Experts of a small language model: a shared expert of 256 neurons.
Below are experts of layer 2 (counted from 0) of a mixture-of-experts language model. Rows are named router (the router's row for the expert) and show model dimensions 64-127. Each number is 50 + 12 x the weight over its row's rms, rounded and kept within 0 to 99.
Before each expert's rows: a language model's description of what the expert responds to. This comes from a sample of Wikipedia text that the model never trained on.

# expert 42
Description: Math and code symbols like {, +, ±, ^, identifier and chemical strings, digits in tables, and Persian or Thai characters.
router:55 35 52 59 58 43 57 39 83 29 28 65 68 42 50 42 54 37 56 42 74 69 72 35 54 72 42 41 47 68 52 39 45 61 31 56 38 68 46 36 69 37 37 64 53 57 50 53 42 55 43 53 60 42 57 47 37 52 45 50 42 61 61 36

# expert 31
Description: Colons after infobox field labels such as Summer (DST): or Full name:, and place-name words like United, North, South, National.
router:37 46 69 62 71 36 50 38 32 24 31 54 50 44 60 48 51 60 31 30 53 43 84 80 69 45 39 46 39 52 55 48 57 59 62 56 42 43 59 43 37 50 61 63 61 51 49 51 52 64 38 51 46 28 59 75 50 17 47 65 41 40 46 49

# expert 5
Description: Articles the, a, an after prepositions like of, in, to, plus capital initials and word-opening pieces such as c, ci, St, rec.
router:38 41 56 55 52 35 54 44 60 44 50 55 74 69 71 55 43 53 51 45 60 61 48 64 46 47 28 41 60 40 54 43 52 70 55 74 47 44 50 49 63 79 59 43 64 65 39 58 52 58 65 50 41 52 71 52 64 19 61 62 44 64 43 44

# expert 41
Description: Opening parentheses and quotation marks, apostrophes, slashes, braces and dollar signs, often before numbers, years or song titles in tables and lists.
router:64 27 64 45 43 53 58 46 66 34 50 41 62 37 76 62 59 60 56 64 57 30 47 59 40 43 61 57 57 45 43 51 37 42 26 59 68 51 70 49 77 31 33 49 36 63 30 40 57 45 75 42 45 47 56 42 66 56 44 54 49 58 43 54

# expert 58
Description: Equals signs in section headings, possessive and number determiners like his, their, one, two, and mid-word pieces such as m, se.
router:49 30 60 74 83 40 50 49 44 29 59 59 41 49 68 69 29 41 67 35 51 33 21 41 57 48 46 38 70 39 36 48 32 57 57 66 47 56 63 54 42 75 45 59 54 47 54 45 58 46 36 62 49 68 48 49 71 38 45 55 53 46 48 54

# expert 38
Description: Digits, years and time or distance units in dates and tables, such as 2010, 000, years, km, and closing parentheses after dates.
router:45 70 76 68 59 45 40 69 52 40 38 25 58 51 31 50 63 45 56 57 68 61 23 62 64 30 58 26 40 47 41 52 63 48 20 52 55 46 60 48 27 61 49 56 60 55 49 52 50 62 68 59 71 71 49 41 54 54 36 55 59 55 41 45

# expert 9
Description: Capitalized first pieces of names and place words, such as H, E, Z, Bel, Mid, Dor, often in music and sports articles.
router:50 39 64 38 50 38 46 61 47 46 44 60 66 29 54 53 69 53 45 40 52 44 28 29 60 57 59 80 56 54 74 51 39 47 79 47 38 42 57 69 39 37 63 54 33 43 32 42 62 35 58 37 36 43 63 41 47 52 44 53 56 50 49 53

# expert 3
Description: Colons after field labels in infobox-style lists (Website:, Summer (DST):) plus syllable pieces like ti, si, ta, di inside names.
router:56 52 52 63 46 54 42 40 67 45 41 46 60 62 60 55 71 70 55 38 41 51 74 43 60 43 51 19 58 75 68 46 72 71 51 60 50 38 53 32 58 51 52 47 57 48 31 44 58 64 38 27 53 49 35 73 46 23 46 55 54 32 70 37

# expert 32
Description: Nouns and verbs about films, albums, games and broadcasting, such as film, album, television, broadcast, released, plus table pipes in release listings.
router:33 56 39 40 52 69 42 55 40 54 40 75 50 56 47 51 48 38 51 49 55 39 50 60 33 51 58 47 33 45 47 34 33 48 40 21 43 64 50 56 61 84 20 44 57 45 72 36 59 41 44 60 28 29 49 54 33 50 79 69 61 56 26 65

# expert 57
Description: The words and, of, or, &, de joining list items or phrases, plus g pieces in names like Fang.
router:57 69 59 65 29 51 51 51 43 65 41 59 67 41 43 52 57 53 42 33 52 46 52 49 37 63 73 68 66 37 30 47 46 31 43 46 48 59 38 38 64 45 44 68 60 38 59 43 50 45 47 38 48 62 46 59 47 35 38 57 40 60 45 59

# expert 26
Description: Short first pieces of a split word after the or a, such as t, p, co, un, mar(tial), war(ehouse), har(sh), often in taxonomy text.
router:51 41 36 33 43 59 52 44 69 35 54 52 70 31 37 59 54 56 48 41 44 45 39 48 51 78 46 00 58 61 37 43 56 60 52 36 67 32 62 46 62 57 40 77 33 55 51 45 30 68 52 48 57 51 49 51 46 62 52 51 70 39 60 60

# expert 44
Description: Name parts of universities, states and places, such as University, North, State, College, and endings like -ton, -wood, -ham, h.
router:64 51 51 68 66 24 38 74 44 67 53 68 33 58 68 36 49 54 43 43 59 41 48 51 53 34 42 63 45 63 60 47 53 37 47 29 30 31 47 39 41 54 59 29 45 63 34 61 88 47 61 30 57 67 37 37 51 49 55 50 36 36 53 48

# expert 63
Description: Last letters of words such as plural s, final t, y, apostrophes, and possessives like her, their, whose.
router:54 33 49 31 78 67 41 52 45 27 68 44 49 63 45 49 54 28 52 52 55 37 57 43 44 18 60 36 61 48 60 61 20 39 52 57 59 34 16 38 53 63 56 45 44 50 30 55 64 44 44 37 67 57 41 34 46 68 54 52 71 26 65 47

# expert 18
Description: First pieces of split English words like pedicel, coordinator, Comics, frequent, plus Thai, Japanese and Greek byte pieces and quantifiers like several.
router:63 50 71 63 43 69 38 49 67 63 22 50 62 46 45 62 53 23 40 51 26 58 80 42 39 80 73 31 42 54 60 69 58 42 42 38 44 36 42 47 48 28 52 60 54 64 78 66 63 50 43 69 47 44 53 49 35 67 46 53 58 56 47 43

# expert 14
Description: Opening pieces of uncommon names and technical words, such as Ple(istocene), ped(icel), Mad(eleine), plus Thai/Japanese bytes, sentence-final periods and closing brackets.
router:67 79 70 68 52 42 51 46 62 53 38 62 44 57 43 66 61 43 27 33 40 56 60 62 55 92 55 45 50 57 48 59 65 60 36 36 40 48 56 49 39 57 47 63 48 54 45 59 48 48 31 74 68 51 49 59 47 70 35 41 57 50 49 45

# expert 21
Description: Commas, of, the and word endings in military or political history text, plus words like military, forces, against, Syria.
router:34 37 79 56 58 64 47 47 54 54 46 64 38 25 46 33 40 58 54 44 61 54 53 52 52 66 45 43 47 49 67 38 49 46 61 58 44 51 47 44 40 41 35 61 51 73 34 54 45 45 48 54 71 54 51 46 48 55 26 50 26 27 33 77

# expert 17
Description: Mid-word syllables of non-English personal and place names in tables and lists, such as Ku-any-sh, Y-us-uf, Bur-und-i, plus pipes and parentheses.
router:40 46 43 55 47 49 67 46 47 53 38 51 36 58 43 55 51 41 56 57 30 67 38 27 60 46 34 59 52 44 34 51 61 48 62 47 50 59 42 33 47 44 38 45 56 62 43 28 62 68 46 52 57 56 46 44 58 55 53 46 55 33 59 40

# expert 30
Description: Opening brackets before years or roles, like Statistics (2010 or (anchor, plus dollar signs, emoji bytes and pieces like Puccinia, Pendleton.
router:63 31 43 63 64 45 33 55 65 11 32 43 51 42 73 66 38 42 52 71 49 69 54 56 55 40 56 53 42 59 48 52 34 52 43 39 72 61 44 52 80 48 56 49 44 41 38 54 63 51 33 50 42 59 53 51 53 70 48 29 47 69 62 43

# expert 4
Description: Closing parentheses, brackets and braces ending a parenthetical, plus quotes, percent signs and digits inside tables and lists, e.g. (caretaker), (2016), Platinum.
router:49 67 62 40 36 50 33 47 56 68 62 41 50 63 66 46 82 64 46 38 60 39 34 55 57 47 54 56 36 52 56 48 80 46 22 35 61 31 49 36 30 37 75 51 67 47 38 27 40 38 48 54 61 63 51 54 62 54 36 72 74 56 49 43

# expert 27
Description: Closing parentheses and words about naming, use and form, such as name, known, used, model, plus section headings like History.
router:51 57 66 47 60 48 41 24 50 71 75 48 39 45 59 49 60 39 41 47 67 28 40 49 45 75 73 39 38 65 70 36 55 68 35 63 54 50 70 56 49 50 64 58 45 45 55 42 48 62 59 63 84 64 33 47 45 72 43 49 63 57 46 32

# expert 43
Description: Equals signs closing section headings (=== History ===), and final pieces of names or terms like wood, chronology, listing, station.
router:31 49 64 38 24 36 41 49 46 58 70 37 36 44 42 58 39 54 50 50 49 55 39 45 63 50 51 73 61 65 56 50 56 26 50 47 55 44 54 57 48 53 70 65 63 48 52 64 32 34 50 49 73 45 36 42 45 57 54 53 48 52 38 61

# expert 39
Description: Prepositions and light verbs in running prose, such as by, is, with, as, about, including, usually starting a phrase.
router:51 53 65 53 57 32 57 55 47 38 69 48 59 50 44 62 45 55 46 55 45 47 41 46 62 61 32 39 46 59 44 43 49 53 43 71 22 38 70 53 51 34 61 55 59 48 38 51 33 37 68 46 44 60 49 53 41 38 36 68 68 35 47 62

# expert 23
Description: Commas after names, years and birth dates, plus was, is, It, He beginning a clause, and numbers or capitals in table cells.
router:46 48 27 40 44 63 38 43 61 60 56 50 63 67 45 51 57 42 53 36 45 33 70 38 40 42 45 19 43 57 47 46 38 37 60 52 25 44 63 60 46 37 55 42 66 76 43 44 28 45 48 59 40 68 75 70 42 42 46 49 30 51 52 52

# expert 37
Description: Coordinators joining words or clauses, such as and, or, but, while, &, slash, plus commas and -ing endings of verbs.
router:50 69 45 41 48 73 49 44 34 43 57 63 67 41 41 44 58 48 36 48 56 54 50 69 27 50 62 43 51 44 52 31 63 61 66 81 65 57 16 44 38 55 41 33 49 46 82 55 58 46 48 50 48 52 54 35 59 38 44 44 37 61 51 65

# expert 19
Description: Inner pieces of technical words in biology, chemistry and medicine (recept-or, ant-agonists, cogn-ition), plus list hyphens and the, in.
router:40 51 39 43 66 32 48 36 47 55 56 45 56 39 55 58 32 59 52 62 55 44 37 27 43 55 33 62 55 40 67 34 62 66 52 96 46 44 40 46 28 62 65 56 49 15 68 36 40 50 50 63 44 47 50 42 43 55 62 59 53 49 42 62

# expert 47
Description: First pieces of capitalized names and words split into pieces, like Prov-idence, Art-hur, Mid, Pu, often in species taxobox text and non-Latin scripts.
router:63 54 45 50 37 55 49 48 63 53 43 59 35 25 51 47 58 47 79 58 33 34 55 41 42 51 57 72 52 60 68 40 40 55 59 38 81 76 65 48 38 50 35 29 68 55 50 60 65 44 52 67 54 30 59 61 42 60 43 59 43 45 64 47

# expert 20
Description: Verb suffixes and verb-linked prepositions, such as ing, ed, from, to, into, back, return, and mid-word pieces like extra-ct, rel-eg-ation.
router:57 55 57 35 40 44 50 53 50 46 34 57 62 55 80 58 47 64 45 59 45 43 70 43 41 27 49 75 44 64 31 47 38 29 42 36 54 54 50 43 49 23 50 63 47 62 56 49 47 25 53 62 59 44 45 53 36 52 44 56 75 41 61 68

# expert 45
Description: Inner word pieces like al, ol, f, l (Rudolph, Vital) plus = in section headings and opening parentheses.
router:53 31 44 32 17 51 45 33 34 27 43 42 65 36 54 32 58 37 79 50 48 47 45 63 34 39 58 51 59 55 38 46 64 43 33 52 57 52 31 41 55 57 44 42 57 64 36 64 45 35 44 55 62 50 55 42 42 23 48 73 55 46 65 51

# expert 24
Description: Inner pieces of names and place words like Baptist, Worcestershire, Baton, the invisible mark in coordinates, and tokens like co, ex, both.
router:55 57 46 59 57 51 64 60 37 49 53 27 52 37 38 34 43 73 45 50 65 62 68 48 44 38 45 50 40 57 30 51 65 35 24 59 43 55 69 50 37 33 50 50 55 35 58 72 33 52 35 46 32 52 70 62 61 65 30 52 43 54 45 50

# expert 16
Description: Final fragments of names and words (n in wouldn't, -ist, -ers, -t) and nouns for people such as wife, designer, member, coach.
router:35 37 55 37 62 60 41 32 45 22 40 55 62 63 50 48 69 74 55 53 63 51 63 65 40 52 69 51 60 58 52 62 34 49 47 49 27 44 66 60 34 76 35 70 49 47 73 59 37 56 44 63 25 78 54 35 54 43 42 72 50 43 39 61

# expert 25
Description: First pieces of proper names split into several tokens, such as St, Co, Ra, Be, Har, in Tol-edo, Conn-elly, Hoff-man.
router:52 48 29 68 56 44 51 45 26 49 54 50 38 46 79 47 67 61 51 30 39 49 58 68 45 32 48 57 32 56 32 57 53 20 60 39 42 48 39 66 53 48 52 44 43 58 49 52 45 62 42 46 29 47 28 58 46 45 50 60 36 48 40 43

# expert 12
Description: Commas after places and clauses, plus connective words like also, this, new, in addition, and word pieces like companions, therein.
router:51 21 47 38 63 49 62 44 56 49 57 50 39 44 28 42 51 56 46 37 54 39 58 35 47 49 34 72 33 52 50 72 30 56 49 40 41 54 57 60 48 51 44 40 52 59 34 42 30 61 64 45 85 29 41 55 53 38 49 50 57 52 59 46

# expert 34
Description: Nationality and place names like American, Spanish, British, Munich, United States, plus first names and pieces of foreign names and codes.
router:66 66 38 34 37 52 50 67 68 70 33 58 73 43 51 53 76 53 41 40 41 57 49 45 65 39 36 34 51 59 57 50 62 21 61 51 43 57 75 32 63 43 41 67 54 30 47 52 65 55 44 65 22 72 32 39 52 35 45 67 48 49 50 55

# expert 59
Description: Final syllables of names and words like -na, -th, -ni, -ber, plus ordinal suffixes (113th), single digits and century, often before pipes or commas.
router:52 47 52 41 35 70 53 60 51 29 39 48 38 44 32 53 63 46 64 58 31 62 43 40 55 46 76 31 36 50 26 55 64 49 30 46 45 46 67 53 63 66 64 54 46 53 56 59 44 47 81 56 26 61 72 51 45 15 56 27 56 51 27 46

# expert 1
Description: Pipes, dashes, colons and sport words in tournament and league tables, such as Cup, Team, Championship, tournament, round.
router:56 51 42 40 25 45 69 39 55 40 52 48 43 37 53 52 38 35 56 58 63 48 69 29 42 42 64 49 41 39 52 37 75 55 51 43 55 49 58 64 67 55 56 51 72 46 34 43 51 38 61 38 53 47 41 59 43 50 36 33 72 34 57 67

# expert 22
Description: Auxiliary verbs was, is, be, are, had after a subject, and final vowel pieces of names, e.g. Kearse, Latino, Diva.
router:64 66 36 52 42 48 39 68 70 59 48 56 50 60 35 35 34 44 45 62 35 46 42 46 33 68 33 55 80 60 31 52 41 59 46 41 24 52 42 59 34 36 46 37 31 52 59 72 33 50 73 49 30 56 50 57 45 40 31 49 43 53 31 45

# expert 7
Description: Plural suffixes s and es closing nouns and names (ranks, Angels, agencies) and verbs like was, were, are, can.
router:60 44 55 33 67 56 51 60 57 38 54 34 39 39 37 58 47 30 63 54 42 52 70 50 43 34 65 57 55 60 54 50 25 55 48 58 49 41 43 49 54 50 36 46 46 54 56 59 44 51 64 63 41 57 28 50 63 40 55 40 62 50 43 64

# expert 13
Description: Semicolons in lists and common nouns ending a phrase, such as days, medal, artist, music, Award, pandemic, often before of.
router:52 70 30 54 25 62 50 50 28 44 61 58 45 64 50 58 81 53 48 45 44 68 34 42 60 77 48 60 69 44 48 53 24 17 58 51 55 56 54 62 64 54 41 71 52 70 59 49 36 59 45 61 44 57 78 47 65 63 43 65 43 51 65 73

# expert 33
Description: Line breaks, he, born and stat words in athlete biographies and census text, such as runs, population, footballer, season.
router:46 54 54 53 62 30 63 62 54 48 65 42 45 47 44 54 35 57 54 64 38 46 66 58 53 69 56 58 22 32 49 70 46 65 49 65 63 41 30 51 59 51 55 51 53 50 39 45 67 57 62 49 51 55 44 60 36 42 43 47 53 56 20 56

# expert 62
Description: Prepositions, conjunctions and auxiliaries linking clauses, such as to, for, and, not, would, than, plus quoted Wh- starting questions.
router:54 67 42 49 52 53 47 48 56 58 40 32 26 60 73 40 40 49 64 40 56 56 59 43 63 19 60 45 61 33 51 61 57 47 65 35 42 44 32 48 53 35 60 51 41 47 62 51 51 51 49 49 30 40 46 57 45 43 59 45 34 54 61 42

# expert 55
Description: Words in scholars' and writers' biographies such as University, published, wrote, research, articles, and word-starts like rec, sc, disc.
router:44 30 63 62 38 50 50 37 25 48 34 52 50 62 33 44 44 53 50 62 57 30 49 69 53 40 60 54 40 61 59 64 58 56 52 44 67 45 50 50 50 57 53 57 47 40 50 52 71 55 57 50 33 75 56 72 46 60 40 68 65 49 48 28

# expert 50
Description: Sentence-final periods, digits in score tables, and odd middle pieces of names and words, such as aka, lo, iu, ez.
router:57 54 47 50 58 58 37 45 70 41 39 48 72 45 56 44 54 39 31 57 52 52 46 74 83 46 43 38 44 52 39 38 50 26 37 53 53 46 57 49 70 44 67 49 34 44 35 50 45 53 31 54 56 54 53 66 76 50 50 38 43 49 72 37

# expert 8
Description: Pre-noun modifiers after an article, such as this, most, some, same, true, perfect, first, plus Binomial in taxonomy boxes and Thai or Japanese bytes.
router:48 38 54 67 38 32 53 55 64 56 35 60 29 49 66 38 48 51 25 61 35 60 45 59 49 51 45 36 46 41 40 64 38 68 19 46 34 52 60 59 62 33 34 56 45 47 51 50 50 48 61 58 59 52 61 47 34 53 50 39 31 60 54 36

# expert 35
Description: Country names before athletes' names in sports tables, degree signs in coordinates, closing parentheses and v. in case citations, and non-Latin script bytes.
router:58 42 27 56 52 51 40 56 71 63 29 45 55 31 55 65 50 51 39 56 60 86 45 79 60 36 64 54 42 42 47 42 79 41 41 51 43 33 77 68 69 51 71 54 48 54 41 59 37 49 21 51 48 52 56 69 48 79 41 55 47 78 54 47

# expert 46
Description: The preposition with (served with distinction, with his family) and numbers or pipes inside sports and election result tables.
router:50 64 45 59 52 42 28 50 52 65 67 39 67 67 56 67 53 58 57 66 37 42 64 47 58 44 39 29 50 45 52 46 65 59 39 67 31 54 38 68 67 43 40 47 44 56 36 31 46 52 27 40 60 53 61 54 56 40 66 30 49 52 49 51

# expert 51
Description: Pipe separators between cells in statistics tables and semicolons in lists, plus abstract nouns such as public, social, economic.
router:51 45 38 61 46 48 52 59 49 56 66 54 50 52 41 58 64 36 21 38 66 55 44 45 55 62 54 32 44 47 51 31 57 34 80 45 45 43 61 60 65 55 29 49 52 33 31 53 45 54 48 63 64 54 74 55 66 33 50 60 51 42 81 58

# expert 61
Description: Commas after introductory dates (In July 2026,), the words of, in, that, and Romance particles de, du, del, da.
router:57 38 34 38 57 52 54 50 60 63 38 51 52 38 40 58 43 52 46 10 37 36 51 43 57 63 30 68 55 38 63 36 48 35 61 47 53 39 41 39 42 58 51 52 52 39 57 49 35 61 51 30 60 45 53 49 48 16 53 36 24 49 39 39

# expert 29
Description: Periods ending sentences before a heading or a new sentence, plus =, !, ? and dashes in heading markup and table separator rows.
router:49 29 52 72 41 57 45 37 66 49 39 53 69 55 55 60 58 34 55 48 60 51 25 51 51 42 47 42 48 41 59 45 48 30 24 64 52 52 59 43 60 43 43 34 56 60 38 55 55 39 41 52 74 43 38 42 67 63 52 29 49 61 57 71

# expert 10
Description: Common function words and modals such as to, or, is, can, under, plus word-initial pieces like Su, Un, New before York.
router:54 53 64 42 50 38 55 41 57 25 51 42 55 39 71 34 43 59 46 41 62 35 07 51 50 58 72 49 36 58 19 40 44 47 57 61 55 51 40 42 60 62 62 83 32 52 29 47 36 74 58 54 57 71 55 33 61 44 47 51 56 57 68 50

# expert 48
Description: First names and surname pieces of people, such as Harry, Johnson, Kramer, Kroger, Koloff, plus country codes like FRA, ENG.
router:36 66 48 52 44 40 69 57 28 52 44 43 35 37 46 67 57 58 49 55 46 51 47 53 50 56 51 45 51 61 31 71 60 75 60 41 59 46 66 55 56 47 54 52 59 55 70 64 44 69 39 65 44 38 65 54 58 46 49 58 60 43 45 45

# expert 53
Description: Commas after nouns in running prose, plus final pieces of words such as -ty, -s, -y, -ion, completing specialty, hospitals, embassy.
router:53 33 37 38 74 51 45 50 68 63 51 51 46 42 54 58 42 45 59 35 33 36 75 32 42 28 38 36 56 61 54 38 49 65 70 35 33 59 57 46 51 46 56 61 27 57 58 45 19 50 57 44 39 46 69 53 42 43 58 43 36 58 48 58

# expert 49
Description: Surnames and surname endings (Brown, Smith, -ley, -den, -ski, -berg), given names like James, David, plus he and quotation marks.
router:19 56 47 42 43 55 51 50 57 53 51 54 51 59 54 44 48 64 45 68 63 53 46 39 34 49 47 42 52 53 53 50 49 77 28 62 29 46 43 61 59 48 54 44 33 37 73 30 57 37 49 41 60 35 57 35 44 55 48 41 43 34 65 30

# expert 11
Description: Pronoun subjects and verbs like he, was, had, get, buy, plus heading = signs, list dashes and word-opening prefixes dis, sub, Pro.
router:45 45 26 47 57 54 39 48 43 68 70 63 67 45 50 44 58 34 50 53 56 47 36 57 40 39 61 73 54 28 64 68 57 35 54 61 38 66 41 31 53 67 50 48 32 32 49 53 55 58 52 35 56 57 46 57 41 41 56 49 47 43 38 24

# expert 40
Description: Spaced en and em dashes between birth and death dates or as empty table cells, plus indented line breaks and percent signs.
router:44 46 66 56 56 42 38 58 41 53 67 33 45 42 29 46 65 46 40 57 39 40 53 42 72 45 66 68 56 61 45 54 54 40 70 41 47 33 46 45 41 40 74 57 50 41 54 50 44 42 47 35 62 37 53 41 64 60 55 62 44 54 65 55